From a checkpoint of a small mixture-of-experts model trained on Wikipedia: 12 layers.
Below are experts of layer 9 (counted from 0) of a mixture-of-experts language model. Rows are named router (the router's row for the expert), gate (a neuron's input weights, with its number), up (a neuron's input weights, with its number) and show model dimensions 0-127. Each number is 500 + 50 x the weight over its row's rms, rounded and kept within 0 to 999. Numbers have three digits each.
After each expert's rows: a language model's description of what the expert responds to. This comes from a sample of Wikipedia text that the model never trained on.

# expert 11
router:494455447450530575478623462462568501425533517427491544563361467532443495511448541481518568527494556536473458441538485529515517559497528521634539372410496463542570483502517518505470494555644444548481458502495480447531552525443554463474533568582427456487480479461470506511501525489488466495515490529439400538475443485368498524508457532480488476486529574442519471531510510496356489446419
gate6:624387517454523527495579472474489456420510539491413479454476505478374484543521532432608488594484401516409479452581487478532509478551458506584498478442524506480551393530566471450501536482554478505438492551564550474540468510495547504518459471520450388513467505498544418491409498485559542480596500570500484524447475563439531573495458472511562500554590606463525529493531466541497447578545
up6:468466472423522504503472525510477573505493483533565516559541474470551600588584408498538488554518383531500503498437502548487428498543449595522488505546471673535453616394481483526504506497513498568533569544493497528487609476445575523494508438413579448492486510536563591527591527459419492498512495477467539484560592534538462509479592422469506495451470472488473456474554437415519495528470
gate7:521480471439431562487563447495517598472491519526495521515392461549449473430515475463512446511596625533511486512340464584546436527526566553432498399520442513445439543495446440488515575555504505512485484531491443473460559544516566495470577494568512459520487463440510579431456514487492570456519492547394470442408536534462444540527485473609389456477480467528481543421500553462464470465534
up7:508528412471521505501577534535477545496548527519506460475647561433527486465418452557534522526518531484488509387572478437451584459531526454489463518432589542511564498563450390452454537470436564554446485577457442502565432424544491538450559488553481506416522491473488499520537504529561565500464558517543479432433438513404518471425452520468503427436398566430414513502469520518436563439525
gate8:458506535570593427574472469585490524445491482474430484475532471489439537478446588511582595508502579497530501547510522452530499576470536509442515459489459476529504447475509591509563503488595485423462562519557416488471523519529416530444532505577446449433484534529471525462539598492604523372440519461460527489427503475410473612537543480525504486504563588466516515556523410529460368470459
up8:470340594482517471469493538542447487606468529452478520493492577591511533468508490476500477599405456535505501602570576517481432537463460527498413560475455608516528516497464534562488484529467483533600512507642530509574539488516516499479493509381434511467534460524513530581422498513546499474513512532581608499584524539520528495490591466525505472535510470488450431445487563589479456482437
What it handles: Mid-word pieces, table digits. Stem pieces right after a prefix like re-, de-, ex-, such as re-com-mendation, re-pro-ductive, eli-min-ated, plus the digit 2 in years and table cells.

# expert 60
router:526496473491574498395536485504643487509548526483655501519414479503409477484568580390486492476398479478430436450521438476563483512559468431609531472525513486496577500504403510512599537499523557592454544421456468467435586555500486445567446530515459504435494482563502533513507470397494470498486490516465496484571479481464509454467570530501493492482638501509502469542528532449478549438504
gate0:464560487526517483539527579487557458556472530462529514474576464455420541386571439518516572618464458421496500508430369491534574451510518489502549483466508506497543478461429493516528566504451542538498441544563535575460413467537492530532457556561447522426460594444524428481466433438423437443561580438479489462561518534439505423489503522449586530480531508437451572474529561435595454481449
up0:456551576522501575520449434550515458526541555504519535417514467501406601545402539414397416538504543525529455442478396579422501426585477435575520394498492514542422496533553558452487432494538502499504466528520478552448495497636468469479515468528542453428505505452430518510476582482564526538543534456502512482508512528484501494494543516587421598571477419492564515488456450509510537404524
gate1:482435545512460535519355496490514520534439538503515511433434443566447444496466429506460563657417471525467597472460496434488481497523527469533500401562483554595410489500571473502471438578531609523525515494522547573523494500447441496480530494491582505466406542482485504497489519495529486574545568471463473539408513461568479434490467473565474534511476483506556459586520604354499465481526
up1:539477464517503476589462437541494449556495507469604535431361475557453469570425547447512569481518515498480455489542486517570498593442409498495496454426542407522439503414512512530488450475497501526487619566525491441474518468522485435531504414375547463539487606482509503466467398431479482503426484508460478486465579498492492408502555542493500514447510521512544458529415450434450572617445
gate2:509465451493558499473454465504566475499481570494562425598402435523482451456494537498500374474466524643570497513539494485498423488547488479503530496540460433518551491390551550507568499472445500486577506472433475497477525543559482515602483658492421567511500533481524558526536579494523508472438477461526530482425527402421535542431526516576466525550514559524586490546441440454487494395558
up2:595469504497451373383529464510510484586424422479516504535497519494569547534436498550474564507493397486495525479536477475531517543484510477526435489511506479526506495684414541532476504514467490563526458366548426552429507461505561521540533491476454441558575497557520488464586549446440498532422508498439510547532522415571483463508496508497494463606532590584535464537568463472406526499506
What it handles: Table cell spaces. Blank spaces and short cell entries after a pipe in tables, such as Yes, Notes, Won, Uncredited, and minus signs.

# expert 13
router:525486498579565438491586517524510383409559516507447552511478451529403467454553502414516545472468538484467490465582512544451424532459517477450489417490535397512570495508374532408482543447535504515512517485509442517450557586425562463588534540538493512439451455538495487567493454462455446469587400468451529505573440469490495556521490501454504433470520504414416526632488504439469531437482
gate1:538427451463474521536483485429530487579430527450600503467521433488448544551513522494559410471465573608508518512494493404536412444538472488482511506445513432534507521546508524465417505571471573527449451504553432526505389502528540547559436500425515432409519526536479424558478507350486518521528443524476468491506548450423525470492517498452446610476506551414399394459512441500496460463571
up1:505461492515493430551618470496489642533504517533488592520418552462502475481424467498463532552444584452423444554406455450494519628449581551454509463454477457522508477502541453435550539492533493402470432466431429530428462482508529495576477539559613520438455577528532542469519571488542526497428492442459491529502436478481493482608527455563469524457535382496519483559457583487488505494465
gate2:416493432477531578433470540390471515346546538513409543438501445413467460517501474543522562450550507542465450469409458485494409471621527448561542525488427423503522465446467573530532537540604513492508472533430420512476456544592433484507485429446520548450503434521487482479482438515515455469567545549507565486511548505516544438425522448489602552517562542457520499488456497506596472447470
up2:511522497497404562438501505385494520566473435373556538530436618499520533521495459481516437606477489496505533439459513480525514489473538523474583529469402550541544556502435475533552491459513487562410464439474481510601439550491624572493565463557463474508513540526546422549491464541471490490476499496454555521408455549419491558495439437523514512420596440425490510446527472394532434483446
gate3:461546459426544516473490521461492479448530556440454428460461492502573522498475503576557557579561459423485376483535453386536473503418440459592536425492475428457503446515494413494568485468371485479465529598601432537495492506481538507530483402520520442472505461417508577542411435527505444547570517529474482525541576467521453502474542457498423468536592609492528483496561492521534445534472
up3:457549484447506530490468502532483498494457511413438373553366574548585465456423505553506494488587453457539417504506539401535445549465470562487511458563491391455478431441520558464564481513450524450488478535526469547538496499480357517519466509498591469587514556545431525490399425509569539482513511474529582503495543532446528481583516538461546434480420564575555438500552464515507462551509
What it handles: Surname and place endings. Final word pieces of surnames and place names, such as -ville, -ford, -shire, -ington, -berg, -ić, plus Johnson, Miller.

# expert 0
router:513443463488515499513492514509650505439594407456602521478403495429382425460524529464511488406489518476457442485535465503574445522539558434557494445462563481507528495519515495499528532504550590565487483466518468413534564559433510392559457531478432461487515478519429569531532399460524517460479407517468427466531457544438489476401497535444550511433569563511485537547555417493474536437512
gate0:521480625450441530500515540519472470437533483467489481455408521530420560447405546514532463448538436460435447473562512485451508550455466577557506359501591538492480483505531387529551558526542535449573521451577472443447529497517498463494529555468535467495479565491535550524520519531517520540514470565500489569522586535426520505326477476472625562524543553561478519462536371495504530501482
up0:499451441544478451519480503512540540534397513468527504406561528468584550497495544474590499552439550480515510491548559367535620385547438534482570580522513513493461524548392502527495487554478393430461462535553493403365522523566519516469486510502459483516548530488466491504475545578374485444563576454420470483518487594521439486497526552535499447491594525444493497516481527548534473546513
gate1:579515374514476614571488536534507491541459430455494510587390531536506493477483448471513463523498555573459467496499505524511477497557431439538542488503560534527561461575485508533513539522531470612428532567487447457550571385493472487492515476424492416441539517404546477491555470466553607490406579509515495504423464489524463494543409465475546490491548480478531571620506413543392550468487
up1:480466486562529498424557558516566477527469519485507562494626591530490519552553487551470502500537471520412637527511491448481494443517509498432497589438378402514528497462548515496497540481444451492598527514545480464540548567476536557539402451535572493451590461502472411532489493552555440438447518513516468593557571470420434542491452461433421497594497505536546496503462403515549523464431
gate2:508471486433547628637492482488464519458480462522542541438486468512514474505510446580455439471472642558424463488493612487487452493464483411548436379484535539542564422513499540507539513571536574564521473622548439507537549556458479478543488526396500527481587576546444525446462499434469526564546473543480441472509513525439490433542506461491516588453460533493497554529525430471461503416484
up2:426459467415477430578516476494547459521544461475454411468507593416492464491435497465534519601509472506514571516577397557465501460518564545475487501501529477557444555549493527469509466416492478465483453473471604595461508465457502474360559513551507506519475454522611535538510403522540498497481461522481532494494457538526507563308482518581408460525554463609533447523503471469476462522519
What it handles: Table header words. Column headers and cell words in sports and election tables, such as Apps, Goals, Votes, Total, Pld, plus some suffix pieces.

# expert 57
router:564401428543573472455520532478564506488491508535547472523463496530337480442531560485495470468446597526450375444529487491559429440546518441594567540469544448519530527457529560480569496490546529514497505450537467379534576509477540500505548571568498426463479501496465465555493541443459524571500455434472430527581469498450436435519474566487493426470508586417366476509469516453494526443469
gate1:552476445514486447520573521448554491546487453496525430534526542529396459381505519554493465545523627497465469439433473613489517452515494531525528471526489588514423539420504514560489516559495480476517517522558463420427471573464488464502481471519533473517529515402483450552526410476503552484529416449498535528486398630526578504425420517496427534568480396471485575371480436491502542549522
up1:491541556516504448424467500512455491518472495570440446472521512538462624471512584440511433503480521462536427452600526469502484481600472519503440435469421541475501524483527499403512478435465517459533512532489511559591446473475493473490434461599647584448573528603380422456401444472503582466563462472486449501517580493500535450452444479447437427516446512502469452557528494489493520422458
gate2:588445504563491547459486478496413521564476573442536504482549499493462456558497416468584420468470569500558509606438486409505564544454518481490586555508572481492500572585569468496464578530475494546516609532455402496550469555538558488504462457511472434522506385547484449441445525400507509494469507470529423525500487483509354512506551526562469409566525554415479546586538488477509483493450
up2:539500522514431498469519533488503392553532485560419508442510524549495457436471488436531499508556430408437581524554459522581462556511570532471474527530491496529513464564503505496429455419458465509477468570525492471562526497455417487453462446502461500509508409492575519486514494503445382420489518451517370496372558530486551512520383444445598494514615477552591422518514549508536467574580
gate3:461463420452496520565490448463483458539579524506480477510482505445475470437550478504429564523574642581437469509407510463534401536509489529589447569404580490398517551389473507442554517534550539466496521564505491504505502496464474545411538531541510488539513486465422458402430538483420530517584469533465427565549508540449501550500540450462471437520534607466485599448518538534464553441447
up3:546498492470482456518495486453580490520598488475497443515503566491479461499572502513447468438539508571535434544504508521506441527461506517443442508539492556483525544339548484400493511429474533413544506558567461432488499482439509466456458527462447491521505519418448419407431573361520448544569503612458459442517506599403513505519548462515521469495557557477511582418544468497456629523537
What it handles: Determiners and modifiers. Determiners and pre-noun modifiers after prepositions, such as the, this, same, previous, final, in phrases like in the same year.

# expert 46
router:474400524460577543494490580502523507505525529507547491532393505575360378444476539350458557541462524467494423533469512576552387467506521460583541501475505516537538496493466475478519460574564564519588516519548435445468547541465507463514499546628477518452428472490453594477498425439435474470565425474491498492519473496488513475416475510508475429474533493425476509580536462470466516433431
gate1:512411462456511661470568478504534467591463480490486491510489431586428456443569458573377553528579549466559538451500467518530475490538548500478439513358494537503526506497501516574499490551464528488542490545520388527592472487514571395544476561538511502505446486497545522410539542557556435477519448504458520580525457505409491459453549565531537531541614542460491510550441460516542462432508
up1:483511485460465445553571581553568442572509499481538413550558547520581464471428564397507499446470579543539470531532424511455518477399513447456461564544566519471510505476643492462415527500442469422515554464589473522518557475514442532472493504444505455526505418524459552537535543495497444481522525485376482445483549483517518478478493534576627535511536522454620525493502444377495533465432
gate2:515468497425474515478426498511505598536521528480424464608561452462467379486451519500541517509581477553474409493511563567541469434508486479506602595489512528484555480513523524428492467458539395473497557441495498403531515525599465518585536502498422491572570417558427509428434521548524426457535456470574569519460542449421526560494519568485498504462402512398518479453543416501498519468553
up2:483508502442440477465394524440571440501508594475467459504486495601464408491475415426487534539502427563389484542470502517545450458508517503428476532537520468527454520423508504523458475483454412505559506481592532560519541531587544469468614620532526546492533500468515463440517588461491488455548360466485471532461566511410520440491518491459472494482397516394463406453494530433539561476473
gate3:520520549487538427502496508401501509445543546440585564527445533494458506464433441548573424510571502453460549487429557522508419483556453502559568464536490514575437492534492499492536548564479497511469406503490536399392592644463409442463463517539505578497535561537492582482445461521561496475513462525519476443440442503521535447413461660485529541567546521541502463544495505545504439555517
up3:595556509523523492528498529490400553512515491499529564496456547505459440438337576458526506529536504499532506431433491567564516487518549440617425607601538608457485549536453482482535449469531445453524467423396493450410492464571476479442498506577424523417470551545444516520483466486519520534455483489528517475549563516458584511484513532475552392422569546461541544499547502441547442491493
What it handles: Later digits, statistics. Inner and final digits of decimals, coordinates, times and census figures, such as 81.9, 9.25, 5:31, and words such as median, households.

# expert 36
router:505453501455513396480480519555513476506544446501475488502476437503467442446484508379501541488526553496415504435555502548560463484545551499586530396451535484491538459546458493444512548550567531580508550529545496489428567532472559502556554457427421477485427525565451518563554468475526517567474412533421493542579546567356475495469545555481469472456536585450470481488559448399380602452488
gate1:502554459501432456414451556567523450487535446529529473524443456601495481419499458546483432511488606575529532519512500446473466619534545392562446523486490533585599527500516540433507445469505469556456447512450376500485503465458523511535469488516412517490418492550389409522582476554534498489501530504538601561445502446400478457472523446521561495478533480460572492444415422468463517429530
up1:521437506572475532427559481438505569517517531502397522463481554489505580474518468397458456520463479440472430502429572468593466450446499484470574545539462518512491504440396524508414468478470432460531507515437589557559425534522516456498524451434561513545627493439494559462446461426580444455550596455485369536531485557581578527497512458483518466494494512585472540538578557549446490524506
gate2:539544487510487461452570540493479487457399496509513523571496520518577420549490464522544428510554576509440425455463516487452465486513516476598493453468528511451513388582450462455445570522611474475506572468550482485550437534493497566451501459486458414464420445481566605569382517548496553555496439495525459526551587505436424515524558545475423398576475552484461608506433495493444531487445
up2:559571498448491526511568505486411532531529525449544545439590499496522505501512498577479475473523477571417486476489472505458466527592509484450520525482630509431468470499409491520460482512452573437538484473548505495539556503539465528470506517433505345493442442480700406605393543537478473574459507442490505481497511470497522563557534563473452586585458527492386505529476488500499523469466
gate3:535552543500483441484545487504418424413532404565481462520512516551586523598482574532506410459504506401451521432533409580545467545584509413504504398528485469543538494444473433561531505557527516620449494444558578453437484458437458579452472548612428518529513465460597527563473491531558583458503461459461435508472532493408454520553492466451441533474501476504536473501452515460502503552514
up3:432489475532489546437453515547506537560442550407566499425473551497449526388507453504388444501589464596546402484474533567490504539456468481448488595476620483512471459558493570542535488450502559504579492534581495562475438405497555501521404488442506494473556453439549534457481527538544506493481447466417513572535576526496629421571484504591484471473573510461507521508428482468465531528517
What it handles: Line and section breaks. Line breaks after sentences, periods, section-heading markers such as == and ===, and the first pipe opening a table row.

# expert 59
router:516463408522507428492574564549618469495567488518450519432489487534394445496529566413554501459467561506449506427503500512450491588452530507539554454460506457552534428527428534417487522403560568543491564434506484459397547502448553450571571545539472463449462429525524550483420420486430519497554447445427477444544495496506472440517425522498494477461557570444496503545518460461352522460499
gate1:505405524473539498492469479465567474565411469500397461480495457559533365424545509479544489483497545545477483456504505498593533511500547477453587527570544401472549501509541493430566574400448464481540425354483538486492471519527532531494517516510488541338535460531553488447527548475464464501521593511441549579492463422607512544493510509572545494470522560467449561459544504425445447548492
up1:534538505437457482521523515476518499555463458508448435438578464586498471447557560521598538497501546486451506458480529563569552512454556482439617430545516351504573468507539498443530554517564449454513436407500533540521458443434486519425452482569512568441524450455507489547467467469524533447471517481556519508455515485508575507497480619532404518492543516479508450364506549484467405414621
gate2:500441437517440543465511430471479521437464546463493559510538415522501471479534539486472403455561548545486479512529605476532407546484504520485497473494376496525494447515471391476557589533425537521420436498498532511409561561497445471491583481541461427497478458390467513479613515488451523450509464419481460480527531522480417485447528391444551562423489434493546569538527538569430445383501
up2:491482483390412465484515518436476552525490520489561449530465469489579480578501583609593491473449523401564419483436621508497548510470535503480498550487550474584564458503448420451482451561462398540528503459599528573565447489438576464546389405528500576495509470478447535531462505482573478436424531461482482521505503518504508509395472465539522531502518467482498519584438432572422524469504
gate3:472489450488521474448575389458522520546558507472556516377525480593481507514482520430534588483403565486482489505554545494571460535443460543572519383587500493470462382518498568485581426472461472582415509494551471539503515470516424535519537499577411546526506536434534550537535479446476575566570481426485470443601563529465442504538550572493437483555557509508477522515468453455549475595489
up3:600510472485360459495505471490500506511524450399476502427477483512435482538473458449581539501486518446410495446546542544396438427418416572509540506414426597418477465526525439560600465433486556501539517515511545536472480538618424567442547480580438440500531495453451516508558479468473522487518509510461614517463513479472502460432579485476503499532504544492479541567417508427478444580486
What it handles: Institution and domain nouns. Head nouns for organizations, media and systems, usually after the or a, such as government, company, radio, television, system, League.

# expert 9
router:530422501502556490452555517478513373428532519492463535478452470531400475457524499434488568518463506437518418497541528487493407453562569457455541444458516442504554505494366542479556546499512539499494531479543427518508518555467602484596522548564560511421506477546461489565546429431487444560576463493452522471547469512456516556483544468438495421481514539448399477623563560411455557437419
gate1:380522511475507549511435441452533411501513518490488508498551552527492507509481442493573548529434495524504532465503526447557467452555537501567548452467486552441554448540433564467536509462519517517510402517575492575500456492540603480399392539377496484472532528513528534505577492526512435598481593586471467480533435493471591528620502440518545413425509587551511500567466548549501531392555
up1:520531500522507512436512428476475450473485520491515523570449428433594513477592570464493543565516488435505478488528568557420469562506508621454600456473488408403498502470513439553508558575486452518441499495532530493620505523481528423523454504518501441564534542461465538563471461545479493504501446459456473476535408534516578585396550517437487553483483481542527420672545471549486520450592
gate2:517502558497460492473517520421511471509555569536469525555506456567509416520486471376523445550503535491585514573448570536471504450494552487543539529539435465535505421480535553449583552445440509478564490516504565566496438501516458517671515398479415473495507527498447448513560498429486453414545440546502436660469499505426521486507485410502512460548537397540548575512524519554510592517496
up2:559434618527502529487540496534531550563516430540497445464507486518569536411430493544516488540453508522485486432615530488544474375503626449466458499519483544590451447473600467433518560553528437413515502423520442545523447458491462476508482461577416464444478453467512513559503486501477551462456618539561462524486529462535480373458455515430376455497554529475457529547508478512514414511477
gate3:459602507492537491431498445484422542451554518547489511474475512541403590487488504454521514603448431510507539542439461465454532503524561547477490515472392470423510587568536514601537583452487507522420490383366493480513432562443462444444506515487512468522471538401442493503492556500512586520511500470479542507377545551492509552451520571512440570538561534479530520492509481475433580515375
up3:533500486536509466506532525484513513509455432428431534534466542457542447507530546499588511505565433519496371492495462427543503469533499479442526495541473526551578452465622500447556586454598534482511571555505505471388568474483429413495469572492571536497500501516422495413593549523504522493494486408455488449577525465536591640497431447569470515590432540567399511511510485447483529500523
What it handles: Surname word pieces. Middle and final pieces of personal surnames, especially foreign ones, such as berg, sch, ić, and common surnames like Williams, Jones.

# expert 31
router:514484457515537451481540573571626491454588555508463491475526444557357427521479541377502516497456567505443485449474465534462447546484483502508556450529583412500507455503382496446465526441520587548473545441527486387490591523444548448544523565516489493468534513562519560508513442545442517520602432494406490543523467501458515522490468507424511455514538520449466470552507408447378517519452
gate0:436459545480491558516498481512525524456542577489548488480483540547533542395450418423440415505478468545505584456527539527484511492524457444527481544413560452584487418558443581551555576444483484553519450558408503424453481454474504516426511453537475601556514549548522434492486406520535509526542501544490525628354467516488446439492557514473471399479440572510500436582565529481471493561483
up0:492504478517497535504520485424420515506658462559493539532528467499472503528543428576578457572431382521420470527474415432540478547569532420524463493461604507428519524590491438502456527535516445546517468447443423600545458469530481494517518461530554493536506531538437492501514496514609538481533448486514461439421517479494593467466560591504456517536557557503495556402533431500435611449526
gate1:490519555478543634442497422468446486556535500490430482585496456607541561534393487439479512532534469485562508459550501522513448576396541547454485461491475482533475459469432463579513544491430535460498540578507511531448585456430523466443521612534532561592547458547402479607470461498448525577438551634469556504494482518459539502500415492462481474531487537513579453506455452466426472469513
up1:560508509537530577518588467597533444565543521509453418557455551541547494594575530503506492537497513388481493485612409557541476464495611586520481577513522470513488486542443532514527447478491568427494503518490509483587469501555458530465580571478486535438441462492475560493493417463454493576643497496497514438410562526452490530475638466543535448540514527461553545501507539461530512422420
gate2:580458520548543525465517535489537542489576507542466500495595479461494474499461543465578472529461565422482475349476417513485465502470521415553549500530499456482487470524414530545428544553508435549572437526455431401492452418439516442448448464621454508458563502495529474503500503529539444532631509557476505482493449448455467577480487484520455434592484448604472465577558431521401435472523
up2:541488520468538518447563499603496446544607592478466522406514566445459499429391520442509570552547477506537560429495465420437545606503495467560553564397527531467526512417442450526468559481514506516559516511481459442376523465518567515574556485580473501564477496428523564502489590567478486508557452508449571530508469452584480613528546505496534521486500484538428460538527513536398460513473
What it handles: Countries and abstract nouns. Phrase-ending nouns, especially countries and regions (States, China, India, Liberia) and general nouns like history, education, army, centuries.

# expert 51
router:516452430477542507438545516516563475505602563513498522386492505492434490466514545469472517521507573484440454459421487472484487578460559461597546432414491401500600468516400506442548515497512568598500531472531482389441511555452520443509510534572481455494445407570441592529424450484483526587497453484428498416512429485444496458447515484524466531483525552399503462469539423451431516419510
gate0:523544503521526404496449484485525498502515521425428596540469586405595551418447495500525455585546473467583579411503560447511469495547537426544539473471548510514485509421543487567531481500552450537504537442483521485565506516477450488523399450517481532485328514471524566459456504441548455530392445484516508505514541387478483516432546494405519490438521412421539590515562519554518543512459
up0:553536551453442498581438527489572478558546529537573549544519509564476503601481480590587568514468489528507465572507426478526480519546412586558506419542600443500435490551464482494471577536463410408515507498513506581463482454437601562438462481436391449553505515425564438549431507482488433439522538555514517544467510470520492603545484442566451510570467501538459538533463430542548475455521
gate1:459483532504434477522411409537572428481509546445508495468448460506495525429416465482560491530486427436443514463538460499382488531505488482535457487368575501480495571533437512444538474520527488498455512403613557485503508498394498554410573461466458496494457542543500425450419522540575481391507533512426464505554501483520471538526470535484416446533498567423530431589364507510448486544541
up1:524430459524405541410533535512555427507392436534551488448497540484450464509555571505487483431565460490510507473548521501545542514560463456530553449543599477493614450479507544537612461501429575541489504489468477564468456629492496426473506622520530512536547472507559566467564466484583580549570493543535492545490502485465600486570544507462526617432559477520486474502468481488506468496370
gate2:652370477522509506536507428479482573620585572385501508509509567509473457466463491457526402459455455516470440533655507456503474550413554485526490537478483481415545471428492495534450532563471478488428474433464494512419449490462499547564543463552551527425496407471462485525575468581505513538466484501567575452468534537449487462558507489505542534452519471475466500515487418484522424434455
up2:496566492527468449387517438480492463459477480503441458475485398489516499595515520560526456455506530475482495494416483490479526444591439492531544454599502445582437481657540527500486484474458501543479401471495493545496622501551452536484538519590547482615531518566486492486445528408497577496510569517517437521549549513517585461458513536509528421498547440448634417525537552453450551567518
What it handles: Creative-work nouns. Nouns for works, projects and roles after the, a or his, such as film, album, song, game, season, artwork.

# expert 21
router:524484496513497531484561532508525483452544556527565505491462482525413424470510510391470473583402535552457386497431456529580459506497520427542513463492553467508582493521428501390498478517526556474503570485517382505511556532389532465489563520544481510514449495483431520544419523399414490518503491528467493529500531529419453494432454548462471497462488603421445498647536499493418611469427
gate0:534494363524463570528503540466420484458561552477470503516495493485482465432490446450499422541546475478380466483534560510468463507502480449419551555436437429494471620551471483473474586464519523465461473554509470563503504394499429475449438481532384475419457531534444582505431482472488453484534469482539480481543642497642436494455495528499540497591504487530450406554488530522407528498512
up0:468486572478567384470542405460545484518434513544595508482610581511435527513503530464487540397468481511576569571485491542490545446466456485603492452512514527555447451507575508533458452556476438535527480481511525494476530566483541519540608500445594587549499487576497394468511526485495594488446526498431509475443409468477584474508551392482475482465554409446575572450509534515537483471562
gate1:448435565514513534546508517435543456565483493609395386375575439478467569490491552384585491515482537494473501488538505455512453525466459518483526577480485541450513572446468514549452520569438524500589571497463450518583472498485522505584500438420427546406500504516472421523466541493452541531429528457468481515500530566408535512417539542480487441587566468477485520494541519540358480480531
up1:547513456457444424432571498586432540442474508489479514553521620524481396556497461505471513508437507434419519448436499523485502499440506453496535466356442507517538454515469486465501460487479530558442507483458475523418572517536544561432560490529553507464438430474457615503436573497521494513444493498466470548541501544599449508510472525415387536351442534474431439467523550536583496422483
gate2:535617399495511416487536531556482424528484419527488476561585413450486606598446596468541524511484500530468501505449557503518467482537474489478488553530492465506393460472488517408583489487571490483473500461544468506417430564506508441580475511494485405476510537433488479469448486432534468474527536568489424445492595479492435430520476587486588487329511493538459485491467529458479596507513
up2:525527417540469466444603500543476463496515515570493563497511412458537490569484507494502502568387505492442589505488502563553445454462375516602479482550540516610417482443421428408511424465504513448449520500552457557393485555491489405530505541562513447541445500494554534441490472483433520425467463509482423387416536467522464513463467580492539555466489436548492449534480490441454571540510
What it handles: Digits. Single digits in numbers, scores, times and dates, especially in tables, such as 3:06, December 12, 2013.

# expert 15
router:599443466400524404534510509479544513531561598463488499554459530522395445504498556424497596578479543509505429428513556537532457456554504497496578412480518496552465472561462561423494562571535572571441530439594506493510475626489532471643526506558509480482429499529469477490447480477526487553594523576392423463497516503458477520547526486457540484471497489426506455556555544429489502472491
gate6:482521469460500525544443524532441471537482472451516462513541534521442459590525526507500555433574453458539446492533504450517421415562532524506630505489529457537494545546482493508499454478488494545495494553512591468357558511518552434518596546482437517528545489538494545514501536482500539450544491405497553538355482474539446629538487422587556614402537419497532569512529446532522595467431
up6:387494517568453514483493472478520472547524598463528493490438632420504504536401521484521515525579497522465501532576544493516473391572528419517500440472539567470481600490501529499533451571529649427490523545464502472510429536526528400531532574495443521538517484550532467530510558564471554507562472518525464525490537443457583563389451417486549549455554505490622555509474515515516424570519
gate7:539446526543497459516517552514568543450443474464489382418533531474503561489468526448488579528477481582540474506481489426573445466439451526470585400640521519534467485485525539538533416561526495463463608487511382532539428530543455490478582534506491463449529562423498457484457500466476580525611531494492540431475511544530546459535554615615515571524481540488411458539536499417520458525517
up7:459431619524519446554506510575484591470521598497564440566447428483488562569476448497402536543575484442457512486448560494403495525453544550491503451442495512467524583513516532369494556514431510477449574501517414529573494525502526383572428478492507528497424494551479450448537557428467424544437456564535551504456509494577499455587530567537537467512477555597494499511518500470446448445525
gate8:554494483465540430515543518452496491426581532545473529499507433523463577520498503504525535610549502538490448514506536505616447511515568486411650477452437528540585565478443531516546577495422484587423483504434538477479444599502489582579503468496544477415500578542464512458530476542508435435569450559418579418517474494492560483538498442472467503441429533430493484501543372444528487499536
up8:544474488595512421498599359604546533542537443500449392565442490427474546504483572496484465492585494565478490544569540386560487490492532496491546466577515538489507528485562413444518485524473455477481456489462414490488448534519521506471473576498466530481586436547513537493472435515559502466541504424508488464451452472542548498423551617510529455633530510513518447561404512589470490507583
What it handles: Mid-word fragments. Word-internal pieces of ordinary English words, often before suffixes like ation or ing, such as crit-er-ia, pne-um-onia, disa-bil-ities.

# expert 26
router:515466507447494494473510533445484492452519583532552482515486481608426447530530513417424514590487551498498486434453471494604458481495516438600526471515587457598524439518474528406512456563573517526485554534527410414485566550424484458555524500541485429544449477508464540493457556436496434565526521447494462508530527542453447415464450488423520518513527569456458478625524457454394605478391
gate0:529547476368506481589520538538515536487415547459610418449532475500498488523454626501466604454516567554480418490439524467461507471520454490546517517539466527457456393492513576566435425591544475488477561563490540407520490521486547492524577518536483528472477516490547459526459552528530537518547550607500438491516490458586509464506546443436485512491551620453520495515552430418459634521530
up0:489457470557449520480582509412471509513492507526436651372492566490538519530490548499569443529501509400630504532563527516552480438526534473473510490450477553555426539471547568541529528493522515517535541443526441499454448541430466501494443518534543450484470500543475563498478505595417429577504510535457507515510517383390500490434582565471492498543557544633582547493398500478556499508487
gate1:514487540456528506538473464458502517517600550558498509495382462476562435568437487399476545516518470527533496519441502450456519469465459572523565618383456443484606493574468482430499516526426479460494486512529472436516557539542534493502567508513454494435534546490517484584467473522566475520550379508575493455559387490557561418464520532564451565440531460452428454555487466447501537629434
up1:561464407438573437477522568430464580538432543560564479499379503481504468572448508444463518568523495528527528499542534563474523453445405535527537585405531494478564475533572488518479430560384482418484521575440512418540510497527462463538498541452439444422593567462531482549497451562515491524530450493531478451591470538520516399488501520547456573554549481426442474598483492507484517585470
gate2:544421570467551541561592491540563500515447456485532495531588474538513513501537542480392474523441555401449336491501536610533499445364514571518503420548524429496529525530406447493503532522510487546454388515428505457532447467473517536518519471535461479517515521519453543522638574452496471529528459479555552499439507460542411441507538497474514591496484520518455527577545502554436473498432
up2:546459545528523590525575509476490606546492469470477466498569507493454561630494515483485529494493545449475546534573466552528544500409530469447522510495574473557514493473343444502577579574523573552529430521497466389522384503536528516433530474457513466535533514454420507551579567519485487466508585403510514561524431486454542498482487480443603506507446446553467355487495511485444464490470
What it handles: Digits inside numbers. Single digits inside years, dates and measurements, especially the third digit of years, as in 20(1)2, 19(9)2, 3(7)°.